config.toml
n_layer = 16
d_model = 96
n_experts = 16
experts_per_token = 3
d_expert = 64
d_shared_expert = 64
activation = "drelu"
moe_layers = [0, 1, 2, 3, 4, 5, 6, 7, 8, 9, 10, 11, 12, 13, 14, 15]
router_score = "softmax"
normalize_top_k = true
routed_scale = 1.73
balance_loss = 0.0146
balance_bias = false
init_std_router = 0.01
lr_router = 0.00197
vocab_size = 9393
norm = "rmsnorm"
norm_eps = 1e-06
tie_embeddings = true
optimizer = "adamw"
lr = 0.00381
beta1 = 0.9
beta2 = 0.95
batch_tokens = 65536
seq_len = 256
train_tokens = 213700000
steps = 3261
dataset = "wikipedia_en"
Below are experts of layer 6 (counted from 0) of a mixture-of-experts language model. Rows are named router (the router's row for the expert), gate (a neuron's input weights, with its number), up (a neuron's input weights, with its number), down (a neuron's output weights, with its number) and show model dimensions 0-95. Each number is 128 + 32 x the weight over its row's rms, rounded and kept within 0 to 255. Numbers have three digits each.
Before each expert's rows: "comes after" lists some tokens at least twice as common just before its tokens as in all text. This comes from a sample of Wikipedia text that the model never trained on. Tokens count by the router's weight.

# expert 13
comes after: "\n", " |", "\n\n", ")", ".", " |  |"
router:142175085092173128143096146120121187146122127127084140135147083126079124201112081081123148166128096147158080046117157116086100113184108147107146160137149183180093165167111196112094153102090153111133083177163132065148130110116142144103137185116102160119126118147114129142147169123135158060
gate49:171163172131108190121149221132147090108128082126121165146121138084103029129138102154135119121134081128138119136113181153149100095128116080076140152093170092178149133155167169099154126058113154107136214154159113136155161112138149111129121152167094100128112128172088087121114174146123095101
up49:146151114152113149096161178052141132136146100137119095126137158085068015119118119109131128117152126168132143144060165176119114128153146055085119118079169096147110107148148173105109121082108123082173201134131094118110149164147115180130141177158150102129116127148086107103148138177103105074
down49:181118159114159143129133136129117123122150136135113107184177162111114108209075087066051147168139077089126145119129147137127088114121085143129135097188151134066166140195148119071134193140129112148117176170152136125140114097199152098116073149151115162160141055084134150121126135140154121111
gate50:173119117106079172057174164128151160127088163112142093118147129175119142131127158137165092119232114162124136107067143115144145125178135157144142101140085104093196094151128139148109146105078110167171097083107106159076161118138112198118154125149183127142116125080074109125131103058120115122
up50:144093072156059142125186144088155093122126111111151096159122128184136070134153157118183081113205103201118142062102133127128080135163165125158136136093076099070172097157133117102137213176102146118128130109102133139121163107176113158117144110147118122149121168121084104138130079097103148099
down50:169138172070093197142085130157091118116101131147122151099104118122085135127109126127122150044189121177145117118143147065067158087157104130178145127127135124200151129161152120168166082162163128160125145164125132078123150096130167117136072114098173123136144166082113171062115162153170133174

# expert 3
comes after: "2", "1", " ", ", ", " in ", " ("
router:177168158119168120122160122151132078166130116162175087109096115181157148132073168069136109152150131107061128158159158156138158134135133179113118080152136137093152136058120169084162057146116085180080119124164121099153131165140164093124115192123093131200124129093104159114165130168139142169
gate3:105117144121113094166120121068114109134137165163079112150110100154134108092118145144113182085121119173098127085092143117200112079121128139160156125126093144134131114145151142144170172142156137090190082095163077187150147172142106152131162142198121094128081171083161088229135114145089098086
up3:121132120123106114128113082078096066128131147183047078155130120149143130114118155110157191063116137142111099065138181183154067083129091150168139113144128108117176104201128105124167173173154126103155104133137122165156136155158130127100144176164144094147113117062134130213148106133116124108
down3:164123152142141139147149107110086093069157172176110150071153103191209130173067167106094098148147158125133183171199176163159142176142139146106098142140117086134105106079129100128141078198143139153132156145156110101124121149117099103119177163095125157111084142165111142102126123153076114173
gate4:090122141156144160090122150199202158078098135094169142163045181127197141100107066194156133112120121116118114119132162136137110142107119119082083115073099131156100123140103107129118129171120101114164117111079088170126146133164108159139131123188177084182099143148158139140104164127177128074
up4:144129109131127145090114153152126131090125168107156113177052182132127120091123057204181113106149137159141080129129146123103093165130145152073071109070057128158107109174095153116094115156129134129120101134094115163106106125163112192146155152194160116173093145181168162126132180106147097092
down4:116144110170218126126105108077093140103089160092113088162140140116085150121140103144179134119118132130109114159160053135135101122081116173150160144117071142210147141167119093155099135126128170119174124127122163122086109087136138183201132114168222175136133152131115133118138135162088127063

# expert 15
comes after: " | ", "1", "2", " ", "–", "| "
router:143152092132127099116175073064128192130126106112085066168155114110139128144110099088118134168141146131128112179172143147107125140173134063078079079153127141069109119145096157099111105110152167136116107107138114066115097164103117171133168153115191175129161127144091176116160052181145167165
gate25:091095166172136127116175164098137181185118174218146115108070165124108115101130102108220176107144124111195149061111163118111116141107131127143122128078089176154173158105137123144111131079100143134146128145141105144158130142111092114137162144191155157110086127093180123157062156160140134120
up25:134106111156124114117233157126184120172111181141178118153090122119168090101084155125131141135132044115037097120122166130132164155137159131109121123164132157092165118052098142138112084113109118163129168088124076156128134091107149112167165135162156127188136109095115153137121095163166145181
down25:087166080118146105130147159124093192155113126093134097118128153140059143167119129109118061087150163113132159149143148152074087064064142124131083142067084149153165146177102164081039168100123109142103103100113090100081125114160085181150095161119160153121164149136122109124135116126106152087
gate26:105133142213089090167113127191188144120133165149091177134093124138114160195103103117075124128071124152046183160097148095153168162141173163085093138056132130170102126162176100143128169147142130152142119117141171129102163128185137123107081108150138082132124135095126125121084129088129108123
up26:105161120139095104183128120190182171131141168126110160136092138126125115200115130102086148122060124145047187134122152114165156140189164161067089125096126159191074149169142096123109142152116155171147108153207169081152144119140156133085105128111152124171115097098120135118091093133144160124
down26:098098116168063081111128095125092216136144166121139128146130103087082110149096122139102153116121130147120100114090097134151145121149084178165145126135185113185132172107119142022178113130116195107121130103086160097101124145130166093159165108084090190167134120086130141106137132079100104173